Below are experts of layer 4 (counted from 0) of a mixture-of-experts language model. Rows are named router (the router's row for the expert), up (a neuron's input weights, with its number) and show model dimensions 0-255. Each number is 128 + 24 x the weight over its row's rms, rounded and kept within 0 to 255. Numbers have three digits each.
After each expert's rows: "gets" lists some tokens that make up at least twice as much of what it gets as of all text. This comes from a sample of Wikipedia text that the model never trained on. Tokens count by the router's weight.

# expert 2
router:138125085130123172104097124136115149137137074118148112108157130147141154132105122144106141107104178131137127133119124129151135134188130128129157115143138131124115139132130152105159134141105119141115122153129129071083172117119123116087121120145166116150123181157110103103152102125123131118129083119110136125121139110102155131172113128135141129101116129084122123123151094136104114151109135126047134070138122136088101107046120151134162126108121162120150133128125119104129079146160092123118175098130131159176108126123142160118112144116184127115134096110134165141137145125136114120129154118120141131179152106159126125147166148150158077164161104113182116135112124136099129129057139099134165151145129119123146128117125099129141075125139150117077097155177145098124114147151097
up26:140088131113112170167157118097103131121091102131127168131109139141162114218167073111102136098092157119134074098112144178145147150163115139087144113137143133122136102147107143107168150062147126094167130135167130129119137152109143143141090117126114123106096104111096122106091118133147137137090094097122102178112133101134141130108142131158115137167139159094081139089153122138164151118105109140135195149123113146096108140137127134147109141137115133112112140112142128126149129139138155114164121195099111129135135101138112148109100116133148125156125088090136107134106144120133125108132121128144141092159091133144152106175150140116132117148138161148129128127125154108089116105155117136147141141139162081121125162105123085115111101145175187122127108095122133105116118165153137
up27:126115105128136162101108141118139147130118140195091116108147116134107108153101113158078107134123139111138111134099139153143123163125138128138098086112114145139127096095124144093157128105125111148152119118088149101111133123121121139165122099124122167113128096136082131117100124170127140124108167154143113084167093080138152114098126181124107138111172120110142129070145135119104132155112149133131071133108093102133122127168158103112131103075140181163162094105139130141129125133114106121173107168126141117138144107107122139097170081135116125137120127132166132154128106147133123100141125108111177117127098094155171084155145111079107153135155165135140136133128120140141115127183116141135100123146174121136123097164148129139133115095116164170125156136096148089184090102082144
up28:112120140117133102118105094088114112138098152128132137123200159122092140133125127113152132127111128134058109108138080135129142100100148109136111100138163140100123135118182107104091118131111131144099123157124124141160139159165158119132198111169111128128136140127168169139119119131104149137140110203130130102107093129151117125158119121140101133098073142134167113097136124180090159126100134129151103145116124114147194134103129169127148135134113101114101113153134090116132120109109163106147109119145142152151135107125159163112109186158138075128138136150136110168140118162112132120085089113138143170145202110093169139142109115132131154121142131090135153140131172164104152133144131145135092145119119172134116128143130146118111108133097157139109113125158123096115145105153097
up29:139140083138146152125086153109110147106117139162089099136156111132157107157107136106170157117137119144145197161119093113144131115124130107091127101205104098140137121156122136114102094106150131116112131162136115127093190157105087150139124127150132085095138156178132155112140141134102117140128120105124129088075138173127140144128106162137111145126110150132156107113113093098126121118113152090131099100088140164116120138083136155074149150165137125122136097167104136069149121118150136113142095122136100131175161111148130169129131127119136131104127116139151119144096160130159137092087103148114135121138177117159122112155135135147091130130130149137175085123065134136115142138130132136117121161193118111097158177127155122166138132131136133109102164132133113126145119139104111
up30:116139144177127114139087084097117136139163110135121142138114126173106112142164136154101157100122121097139141117131201177164153140139131136109112126187088121146069157128170154147137143102151147116157141134067147105132146101137099145151120161169129146148187105144119129151123130099097144143116120118121100122121189114143094155123144126111147136135135137199134127117152139154131131098115122139120116115179082145173105101115116124122110120102084114147139113105127125147104113159118105136084124107111139124168134110101155125151108101092082136136112116100110119133124125142132108088124164144086131139134114118158102134136102149176179136174107121136106153157103139126176167083117099120126105097129112128137120119118109092151146119120110137115155137141142158083122130113169093
up31:092117099145135130164091139111167154148099106085093160122126129085113134141102169114092140083118137139121137152118146144143090132175135142121110127074131106107112130103168144089186152139132067122152133107127136093119159105123153139139125117116144117150137158152137131117127159127132123135123140125099118181131121144116125111125177147147074095121108109128154129112139167107132107193104136108132104139135162116140115093109186159106122150124104092160108108118148173157112168140184141091133097136116115170138100155114139148115106111130189105101125140105079119136116131119149102111131127144120103106117112132113151131135154147105155110077135135158096160121148113119115130176097115163132144123119117092119082105091123141095153117177141160074147119124129143152127102150162134
gets: "s", " years", " film", " team", " game", " season"

# expert 8
router:097067137111133125136134148133197116100134115142095071130136089142141155112125131160116168144146116115144139179149154144114205126126152112123116105104137155142112109139145091138089103114116121106118123130124125122163105109164183104139114110164124127147132119123139136114144165117123133137099134133096132121165122140117153141139112134138121120131168135130120127165098149178154129114105117134069109161150099115128143103089081148107125132131166135124107082132117152132145131147109105138128128091165123066115154115101128130148149181117151161104116124135149135102109097120126136103106130144170125106134102119156112161136127135138106125132164080113144127145109071132125155136129087138097104101115126129127127132166145146186146073143203140111067125129113107092147079122160132
up14:149103124086111118093123137148102167119174132125127089143134154145124118143146132139112121124136115114145109152155133109088133128158158106122152130150120132154104106127088112178166134128088110099133163092118104133150144084159197144138149105134170113116152101132150127167140118125086143128078139156153131126088131113094152162122123093145098112098127153126127110099126126144127124106120049126113144138165129121121117117151138096128162157122117127102100094071129114120146105132083125170109114168134113141137107142120159137100154107111133176123096161135133135145126118113154124064078146094115085121110144171100118154159107140132107136126172153127157146143152163154123128142123130115155117152105123132116152115169152178151114156130112116129101150122136157111078103065159168
up15:125132098148162142140124101135106080127180152123123143124163107112117129125129153165113100128092124124171130115068087133140100090143080122110109148093109127099173153158080088079125164102118110134155125154141099093108110094143180079149137147156113134095117095139124092097138112104132139129130131168121154077149138128106133133115173115121148136153158133178133127101132155119128119151126096162124121173148122117128154111172127150112113133120142123144140141121092131136108124107117123102120108100153121159151128117137110143116122109150095172120129128114114135115150121147154163127082136122140141149176062127094123151128171118140176139150161139084113146175110101081135125154107140137177111127122122111165115138164126168152147124120142169149103127125135113167085161109101146
up16:135150128113146096153102132144166114149113129111131139117094086149141119128148113149151135092132111115130165143153127127114138112121121135126133075161101096139146102108145092115207177147144084112094145147114138127152149103112099104110130128152131140134122120139135101086106103127152124127122143134120147088135144121118117114109113131163114142112096133125144120174136144099121103116131184123094094144124078097133151095127131125105158160111123117092153126161111129156114177154149133113101090149148091150156129140082114116153177105103100206145115146060121129133199101085090138108098119172118149129101134108146115130133096154145134138130147115112092126138146079129150155118125170114131100123157121085157147152143156155166115161139109129075128162170113136120130138106112123
up17:132138151140125145115114083075076131156155114127089132141122099139097163123184141152132172142111105114144151116112120108120108143183106158103134134117098091111132079114132119109109148113119161115098103090131142128105148098153121132188168130129106153088089151092144118118151158123137164101123121168113117166124084120126119122120099110076117143134157121103127156093135112107142161134151171127142136132100141144175138095133133145108130113137107098137162098103106112140149119147112143124143097125167104125158115100131109164144094139130137141130095143120085122121146114109092097123100139144171138141085149095155151131077145160151123098147125151085113110091131113121143148083094113085162104156127106115141123141108158119098121170103111116119109071140152092139174141114160156
up18:116163121126142117100142159121106147137114099121121103179110146134132160109125117141074137156135106136117154108135112143142141113057134161101144143120158123162098139101156158103129141200130118106133141110094081144132088117082174139151139108174163107147122137138084145125137117151159150122087123094135097136140113074141141131110117145160146115161154090115142088132136111134157168082116126103092132151174153115093149145159127145125118110111098127134109133144109152149105134125127110156122157160131114116123208138141113150125099111129135108127110160133131115119122131147120119072162133141147111148181180092137133122123100134101133131115165158156155104136144151103117129132077104119127086160149163146100118119141089116129109083108171113112143115147125102163118121147181124
up19:121099080152148148127113148104125135153119065159157138122144159113169086129131114143142181100144171115098086116121140119159125156154088070168153165093165107150149120179181128118143168134139132098130158115107131132121184105126127129144115115117124146084139138148100134155127155146137151160120114140115113112137071098154090133162128147112153144115141114125129129110106097119119104156066120133121124139106156129138106108126147107127134125140093117107133127100130118144086112138177130136121156131145123126139090146131138150095116111124134169155117137107092117135148105085105147168133130094119170139135128133117107154130120160103149096124114116103138138176111095123086106103109143132095080099138105116181122188130126106086169105138145145134151115110160144107089090134110093
gets: "'", " (", " \"", "e", "y", "a"

# expert 10
router:122119128056147140137134097142116139121109158102153115164089124129102121094143128145178170112145119199134074144132138125090129191152098163108161119109143124135151111116132133121114094124084140088136129135083174113114102102167164144140146134129105133121111170121094129110159129118138128111082094127148120060127112121119164122085105123105114125120163125074118127143115098124120157133101127132142094083109176144156136126131136118140185131160175124157153095097127119132125123164146141131161110125139083140143134146088115164145117109168127146125119156112130094143116152106111123125102129146142121118145134111141131124089113157135119123121139148134144172120151148115175174101152139095124142105116079112101124158133152132148153144155071108140097092154119132164154121117144153
up20:134155157133142131149175139159107121115109092124147119161124110132101113164118154106085088140140112106114138122103142166144139128073137124115118086070133143133128107102118092085128176118126119143178087100145097155109134131103146116145139156142121133101128165100124137094129129113081156166118148131094099125158134120135161128164170177114075120104124142126130124139111140173151143127117136158132160086131135149093126153124113152135103148139154138114103152134111178120157077113137159083135107171129163115147166122122137150152117142141082127109121173132124120140141193186121117127118126101092143113125163109115160152135080144126147138149136167110092154129132136129157093103122105160143107078125134119107119077111153151139128129167114160152134142134160118125105090115125079
up21:108120147129105106133088141152149161143161119136090139123089124117159174133134123106148138114129153154127116169139099109105129138095105118121161118134116134142104106143106098103140143115164113125137162172107099109120101110129146091119119134106114130134096126149100161118164157081090146103113130105140125090116126144112148076140181149109139121094139133163154114128117142146154107129115156131086128121135115111111100161088118140139136143095177173116132116165139144102115139106100160168145139115098130101108158118113095077177124168127112127142095144138107132113106130126146138056147095164099119116071143079138152111094126123139123106100142110122124091152084151161192105108113115144107153175159161085128157169128117139142137136128112098120132111113168167122100092130173142
up22:104103113141177141127149146137116132111112141187111152190132124048156118068142125141152126125145159106134131123140113137111117134108168147122145092144127109152116146142118117138171106112122136163140117154111108103184142128155122113129088153121132107137163098141160119142132124101155111098148113109154188123167137154131102172155139144108080149122149126129141100122125121126112108138148195143101126136090097110127134109095099140146121146123141104146142114148137117146113097124114176122122094112185131116139096129140161164111148082080144118132115139085141152143130143075155166097122155138140163136124165072129115098108130116133145106129095121105133131117114140100143129168105107135131148151126121188124096147135102114144097152104115143067070128118138144131160104121151105
up23:156085135082139138140130118182095177118129149101117147104126122152149127124106147134133163168134146109149088106130150146113106131117118132130113118129090131196137092135145114120107106109127114118125153163148113151095109172110089132125143124124125137147124092130122149145122125166148137125143135101166156133129116098136154141114172139127101114149119096113096136119092089142147158088115184186116127136136125179152129101073114139152143126101096117135141102137131121115161135179137166145104141106107112143110130132105143095138110093086141143118100124122118116161168171119113097103150133138160170116123130115117180121083162110092143153092128125143134111095125119093080066152109142109119146124128107168173118098124154146088152128106109129140114122123149083064125126146155076
up24:124158166095142102175131094139133108109106160102137130112169138125118068141102165084097145050147125118127157051108104103148111105129093132148099101096113130117119143131172099083123117121141130129125113147138143177095119124141114134106079121139139160126122148119137113101106128128131142134148119165124121124132120129147128132095137117124083118141165109113173151136120134130099104153089116096084136132180132116128079123118147150089134127131111170115118134145150130106148125119137126179127141142089098143147126118086150149138113118151134161100121148161140125141149109089095145111135094124158071131127156124183114161111162100144163138114106109141122161157135114171122160161135170158144168096125171098152161116141125125137170115117120081150134103147107137135164120123156132
up25:092122129157088125100093156121123117104100132135111082167108129141138102137146154103127101099170116150141143123077168152118138089109113150121166107114179092127139124133129112108115140120168167109112177116155088122144141105168170133136179115151147146107096150152090106133115131123155179040072174127123099118144107115112121136139134143140136160126152148119150149100130087137134142105120174088146150122117169098132131178151161118128138101106131122153145147115152130088093133136148153143152136136131144162105155098101162128164155110117138126134150119116099102106102121103153149118130144110139145133134145120113138157145157125139118140128112169115155146083108168135149105123086085130125125134133125086132097153126127112119105165117109145096104145124160170136086156097168134
gets: " |", "\n", ".", "|", "==", ";"

# expert 4
router:110141107094146113122157117176100140138125148129139134132097110182154168106156121104140127119139139151137131086102126114142191140128095102126143140108186142159160135116102097124125151128107085123141152090101191150086118117118135105142171107151098122142111147121160104139138111120158096118102103126156150114096119141116143128121077132133118137131183108129102135131115132145133183120122132127087142160145122120101134118118109112148134135105126129142142145131123136150120104105152150124133148152097144170146146124174140133132096128133110147127128118116123152104165170143181082132107106098134156096133126162110106051129150099133128155109139116131149163100105088144121132111104090097121157117127129144091165122162157115079132102123162115131094210154137099112141132188103163
up18:148116134098088108140097137078156126121131116135157169090103158115140171112113167118142136108117121124125142168071095117123138120149139106147117110137127133126127137083137132152160138144100130125121101134121166138123163187121124140156147114165065085123103120142115120148112111126115126161147106158127091179115082111136123131145109139154148149132106156129177121113179143170105167151109124090114137113151138138133164076154171140140100065135145156148160109118122129152107102108137140149110160105099093159119141153133124121127092095112156128131069148196115084174098104141111123111109119096168084109127165120069138137143160152104116142142126136102132082122095138154128176132131111100141121118144113127122163135119141153153154124142117121097134141130120152112120110141148152
up19:118129122103146086149082094114107131124121144112131094110109129143123097133090181137140135099086128133143149141141115129175116087144131140075108119200143104159108144126106111115145075124102127129162122132102132134117128139124116131091103114083129126107134128090141126122145125141087109127126100109081150100097095142115151104103124160150150129099136134128084133074174094137141155134112135116110146131177143125093153112145121127113146107159112145133168097138183165147109118118139131144149168154126160135147128171095132122155105038110135127118137113112147107158137121141133149072148102135092126097095122133116115086114148158120142186142127096120148128112133117137092124136164083128135174160137130177120130103131176130143129161117115125096106144146145178101149137156128135
up20:116133111106144172111143095100121156177111101103127114087170117168142142150165143129063152071107147137121110083118169151147149131110181144121093114107115114128143098120117096140173113115121118133143107142158163091132114131116106097113134148130125169143117147141178131170100099120135086119125132086133138158106141125110120129093141116119116111146103102151122130140120123079151097106121148153175124132144166126136119133098158127155119138172103092155183136153122182148155120151141151131127148081163105157123104150116144129128100111136153132159106086147122176142130101147167159130123130126144125097128116146122106151175112130118160161103135114145097142131067138131166160115167121127103167102129138136103151142142110127119117089114130174110119134121079117123085120147171102
up21:095107136073129193131128098118115126149111145118117142092136124127138121154191159165107124112124125091116118139096146120168192142146115158120114109097111093099117142132108120107105110130109140131124127129150145149146153139129186124116139113150118108107104141157126103152135153113152127119134128150088122093136191141123151124118104116120144162117086150151116116154137137095133154087095065134123107123152183075119138136144088160154122130149146117142139129146169099160111093119101138110136130116134122152132181113199106194111124138133079134121145147085104138131151151144147094134113145198136125121146124155127110100119116085141134139121164121085143123121094092152128119105113137112112133134135163146129118129092135165097133103141104134114112150100150150135138181139179131
up22:137149135161087161117079102158117114110109134152141094157093127119095078167090107094138098138128072120141115126172081179138093121105136109114117124147140147177168152138125126112150128161112105125140159115147127131128123159132161127150129114109119158124079133114139177121129094142148151144159091125131112109101148144155115183109153149145097171128115082135121162177145122090108152075119130095143129143120133167095129082124120155116167109169111105144150153120132119110146134135152143128114131132102106161136156102134166123123124133129084102120125151127149127170098157127150093147156144150164131111189108104118104131087122125123114146122132155124163094117101140138133093084143103152123100116132104136155116168122105101115119145122159139103095129083131135071122161097126118
up23:135116112163132128098154090118126108149142116110122110093133088129105124113105086142128106151155163093117206113158152118135112126107125166146136113097149108152131163154119159150184118104116128091137153079097110132125108103078110129161152145100129127144124095124076133112149113150127117169124168132097100132138111128135139152177126117133115110125126138140123159126147136149089145187153109172129108141086093087168104107118128170140159147097141124140130142148095137130109131143141126131156133162173113115125155113125080155138058096122125112101115089110173120166139125122162142152051114144154135149128149172119162129108109153114172090169119131124116133145090128109142148132125105096137127156158114111130124115137096070098142113111124132157115105139127134148114160118134116
gets: ",", " the", " and", " a", " The", " his"

# expert 15
router:130088130200119101110108124143105130162084113084118096102111134118085100123123109145137136118077108136116137146143152143116173147115124140078114093122123128132139099112177145147120171150113132155139173088104135130130170115157158121115133108162089124137125131132146118145158129165179106117197111131163129134130116097151136135124130135102159152129119134126121141128163115079115118110144108118113116122128102124117115148102143106192144118130169122152121143128132122137139086120112121122138091155093165079119135119108098153120124116150103157156107093154121091074113118117169146126126190170129134118121110126113108114091130130116164131142179102127109117152137190144100135114041142171128115120128128115125140116150141101106134114142130101109114125115083171108130158136156157
up20:124178149164133156139121143119136122136145104096121093124126096115133148158127121149082156149157149152080152111138112131102106135126113095090187127116110106159186120144108087152131124141119152123118145135157149093116131119105117149136136121146163135162132094156137146151113130119149179126109113139111074114156129141117163124147121154108167130127104156111130111117125097114055136154119090139102102093121144110077122154131108113106145112118119130164159141140087101118092128134141101121104147106165152107116126116100158091118081125133124124163099113175157135110105122130162124139111142153119147133096177159116110097131143111103135133124083080108110190155113106122167171110131116154105144097174132123111129158146159137142125146151151115120166141123144169149158100183074125
up21:169119113144145116127099142092110109171093146127152097120170116152099124095102124107120157136131131149117115108144187134144140150115100109167160103135064130101156120150147147125115113096113144114124143107118173113151102107117122131128167140099105075117145114164154164131122104141102140127151132095178125119120130164108125160147143154150119151137167097163095151147103133159119131113185134111157126153163123131123116153118165138088105131126100139118134135112178091134112116136094091053160163152142139083097147126141119147135154171130092145157181111118124110119076136119096128140142110130138100113129181130153139117096107152140154122129110119123148131131165138141104156120119103136078132114118163113105137127171122127125128128156121062091164148151096130101138141176109123
up22:116125134117132152122096101148105115057121104115164137117118146102119066135118145131156120107119137142137132146119105154122122156104114123116104109094174123126146126120114122122112147118131146136183173100122135056104109171150155137176149099120118116102080125120145130131139096133139122137129075114130115180055136154157126100069176126115110158121107117125120145155119133136122165129111126134111139111097090123110110128129118135110153115145152129138134128141148119136119085127103107141150109111159116152106093137112146144141130121120081104136094101121103137100117103098120116132113120151102145115124108092112131161127151078137129161138103106083099124087176160105132167137109098194154098162192102112162142090127149146117144183180117133155109122133141154138134153105135147
up23:114115132145118091114124147152121149126134089135154118081165155118132116118147088101101080132167118156089152102113148128108129132138110128128143173120111124163088144147161134150128122120095101103119140113117124157076095129119113123172162135123102156142099132149146115157128099116105122188131118191106109093142110118145130127113109115122139127145161118141129137091126180149137084159173111150128092122125133102086126099125105128157113141094159107171129129132119085127125141146139102099150112093109147155167150176106146129100116056172128146157102085171120096136123124111123135156129176095142154136116117140134137109144174140118108089124125137081116149120111100140093115124102166126105109097145133155118125139179097132125134085105126089081110157155112106080135124162120122
up24:122141133130066085131087118127143103134124120092145079142186140133121119141143122083144126104132124144161144145142108156114123132117130117048167123109108116113122162117127107146124127145129104092157171109105119168140133132121147128137171143124149134147120089156100140158110156146150114135127164128134098139121099111126174110114096111134153164122105066130100153121095113129100142132076211171110080159127140146087173105141119079148150137099140157117166128133096152115126080115131095134169117130123125137125099127135124172114159115120106122128082105139107096154135135159130176131118161173136157084099123119109118143113093128159094124142120106123164157152115124114137135111107127098133101107141081161142130139138129117109108167128080134116112124157155103153107134122124113
up25:152084126103135128137098117117109170117176144168158121134122131144114087086107133135111082114149110145021148119140131131138123118133106184078122190121120128123166126104151136128122121125152123079139138122059145125090155115123099133138189117142162103151104114119124110130136137122117135137126102162135119133104120118094109132122150143094154107119113129114114170079149146161138107126083113123173131116154155191100130144099124176169134073111130081128096116123114141099158099118108125183147148187122133164155121130137151096155113116100128156127105119124137138130124119164095114131142141136138154134129136130105098114149139133171145113159114102145151142143157142137073133148148134146121129129118129097153132147115154135158127131155125118138181118120107146131153144107119098
gets: " of", " by", " de", " under", " New", " National"

# expert 0
router:100106095084138168091120126123080138157115120118127142115117138094105113093127148155134174153155138114147134141107119143120100116099073126148151103131121121106135149135118129116140100127108119126117146158128144157109149158121180071151121127122130114155117123150105151143112112109146125080091133140124112090118123126142121123126151157100083147136136158116119132173119168141152138125159147116167130073137148103118155080106106101119099098094135096115114168132115137139147121148063124108167163142152117148156138136107127127177176164114134144182121114116143161177122147098166107136136116106134140130134130110145157135130108106161145106139110130129147128103120108133157135149108094107135100070132129116182089173149134201114132135102153122119159183114135185118113090110136166
up31:117123128132138106111145087119147122135146152144156140141096114112163123122131115141095092131134137148141137111102158134133140153144088086145140097120128136090137112158139183116088120102052154109093134109116172138093119141150077120155155127109161094151154148122123108187093135120094170103138116119126163120072133112116120153140134149109093143113119111123155164129138142073098127141116124128093162122109123117159163116123105101137115100117107119114146128136118118184101173128128172178131126141131152148186131131079090131109129112155149108103105131104113174120096138134170112119118103145106174113150135157131135116116098095097168113183125120180106109150118110106134156113143139059105133110137114141127113107147112124162154120167140135148180135142114115103113139144133161
up32:130132167141117139155136161134127083160141135132147120115180178125111125116143179157114163115145146128096098101112144136129116112140115120109158137108140117104157115119097101106088167052126105120072119130116114124118208140160090121123155082108135153102148107115154116104193131132139161146136136094092103144150167116162124110148174149104149135146145129109152128121116150169094138148098078133132095109129147080153153128138144151129121118113135109135091125123147121146142137137188134103112108158130117140127152129155108106116165165149135147128132131148145132161091138146116130117091168125160101098133131171117140126120094124137122121111154123106118164156132113087187184141124101099101121127143113087161149152129128161127146152098153127095154150123149098147119124094146109
up33:137103129153148139125076155115080135107075114126098113107150181107123177139094105121134137102104157188141106155127110147125125109126120109104084132133123112103179201121140146136125132152119110186145119131124153108125152118110183122112097093160158096146138096146152172122112157146126080129147163103119125109164123122120103100103134125142138108142141138091118107145091134134159145143132097137114089128135100111170118145092127111113130129109107167146123124091161166140145118147133162131140137072100118138152112122110132132139149165141141163111135120106135115099159109093105154112111152175121112125104151142098140139147127143143148134140104173136115099101058114148162145144118153107111140111094164083124166149147109136149127108125093117121096158103151097133117093130175094
up34:115128068135096141107164124098136175148113128110124102130130153126140087086150116096144163122144131172153150130075105164111122153129161132133167165122164121149128085109181178131150091144153143127130124116133131116154150136126120153149131090137178148116093123166122160176152150137140126160185163111107113147147137162154137120095118156117096121152156118117070130188123071130075082088123098114144116117112102129095137138084125125128108128121146116103134135144146112094171087118137127126148131107165150169146133150117152105143176123129072131095128121151151123148119138136133129137144154125084079154114150115136159107143106138080114164134138106125145139117123138096164109134134158114142155144123115129144126141129145115132157104145160125131140163099073119153146119126123156
up35:114155096133165149148120146106110097159098138128083118119093154126143132124145154150160131146105129192156121132122163169084129171095137133103103094117097139144153105126121099115132163130171132148142138116145161133138099127093133157153055121128111095124111102107164132102145145151135133118120165162143121132172127172148111105125121113108137124128153115168101101155142103096151131139132124112160120099171092137149106123112125132079099113148141167104099165139149138088110105143134123190117168067113143145136096106118132113119113163138158156155138154105129147182124121109115126119119110132166090160116142149132166161119105119140157121119094160148152131120082096109118094137162126151119114184117137136173138151095137143137121096149103113128113117117140164127110178152152170
up36:133105144127121141066175121108146106143092154126130150175141115168139112106139126143155140139115138112131131134154087139125123151155103153161102131133110137136142128159143087097139160145158122125109149105117156164141148109159101064110136100101157154156152114130086135089154132105131136131074131132126144120088106124098127175110148119109119143138142126118138139129128129139135117161085118183124133137114121151167135099118100163099162117117095130117129160111135125154110153155101130149155136148110110157155107122135125144199151107147142156120129171137100129134107149084175124097147099136080156107129172138070150118102153105147133104119096114085096140152132132116158120130121110092125143136152092138105124154096094154173158137072148146108157171130107165125174098086100119
gets: " was", " is", " as", " with", "ed", " were"

# expert 11
router:128160080171112139124151108148105143112094099117135130142134132093108123127139122082127146093141138192167120144140123088165129183133167182138151109112127154145091119108137146157147128150099126074086110107080108139124145136133152129107181132137145123128140143161138135094123141111126184164149131125129112116101106129124182127131148126125120136154143124165133121124123124106147147119138082115114114148091104133130093132162122130112090134114134144113137146119120142139113161131113108094105175156139184095172155096135159166127119118152117144113128142113154136119112149123126135121127147083177147117129134163106107151134136099116126164089140065131120129126127102132097167156147133123134111067117086126109166086154164155098094147131108102148194092147093137110173123122116142
up19:164124118133123113116160112120121139133067120112112145114154116131115137114139154132138138155149115097131107123134123114147163153129162162131117062122110089137136177115179121177106095111185121153150133108093116174115098121131178142108157142124148145123111141127154112131117083128131173141127132142143091149154114122141149096139149124111172107198123080097140151119119146149142118158093092119122144134113140101161130084127119146111118123088095098128115116115159136112111149147135104089168159163144192125111112121090135142133133116139109108127166154129127107124115149144122142127091174125140125146102136118085112131138104141139132096140135136155125138103113073132096166139102123121130086172102143086117044115139164120136118136148094117102138153127112132092160096126131186
up20:115087127152110143102115115145121135137104101127128117142113126146146148131147161129064157114138179140081123102124121088155160123097117162119107100118114153132116126119144178155133152119122103120128099164147134118140112100133124130106082120142170152164103134164123121168074109109083121149147162083162137117146130134113131146136114138140085079121164085156112138124136140107110117128118141101150156135127161158118114120116157101124159146132086106138115108116140129111113131118147120176160106081117180163104153109103110162110062116124109135106092121141139106119120128155131071126092125097159138154086163130189108145126108127110121119142083124107151125117146154155111114097108154158131176078082133103091156128136116109158148118141165113163132128134115159110086148101117158
up21:161106112145150132107118109115128105125124091117157159150112131102153150117180126152106160121127114140084144178109142095163086113126142117118158081135155108095165106117108113103177118130125128083165117116127129102138088143120137159120151108126118127115154126130084118105080127125137148145160085159140159072125121111149143135110080131120116142128167171160091128089146158127126136110098148097121125092111125093118092058120153151121106168130120136128157096135151085180153105146108127109111087156128094125136119134118133187112129114115114106148137109123147127113102137140157098125114123164123158138132135128139110098109117154146149152098063161142134148126120138119156133144183057112110087116123120138122133110098150143141117094114097163107082145140112148099125170121109141
up22:118152158121142099139096127090128137134132136136149077087136157143128144137119134124176136096150112135104129137137124176097125121186161156074162115141140138118080109134157107126132113152151118091144128140112167109115109139109162150154124161104150126127140133130079117098122148090108148136161154086098119100160131099164120128136115133136115101165148100187119132146098125131127170103139097119143132164143100165096130120141106111130114127136114123117073115140120162086072131157119147162094165119127118121130117146108188111126120116093099104131129142114163125131116093107113134114134108137091163113153111178093106158107110094105096131126112095138148143131128123115107144118132129102118101099141120152149124119135176093176112097074169112120158172119091158099086092105141090
up23:103204126124126135094128087138140105141108139098118114082146106130128195131116139145132145169124118158120117092135161107131137130148118133127131098137129149127149157139110158123124119102121098100096150159106107130102112119122142140140153136115150108112148134151117157102136126120127125119089196095129166124158144107081140091141178147116135091187171109148122102121129107136148182159139146110110117141188169096147127117112113128145112123157127101110094130134102148098104121127157102144157074090124075103144117126088105117104098120156084104124127141084130128149139110177118099102138120101104162133151143143117114140145115143096167146080115125122075146105118164145153170157101105089137143123134108113117109152151091097149095084091115132131144138146114127088138138140135122
up24:119157154091099114134149116145115126113111116135101140127107122123106097138085147135140127129142122129150127154101156143126122137129109168109122136149112111164179128140099137132148109133143114117153098145130127138146159180122124160140129138078150175136122133101173127145144080138162106155116151129139166085144109118107164153142105133104127094104136148156139070127138122134136163133153141152120121200178137116124134109157090118107136091128124166146108117114151145143090102121155124101079106093138145084095171130118131097086166112162136135151148142117118141143121116154111061112132090135130121095159118122128114115081094097135148120154085155139123087123153048155126124132126094129139154158109122143126140145167158112146074147118112114128162162094126174152111112143084099
gets: " ", " A", "S", " P", "A", " S"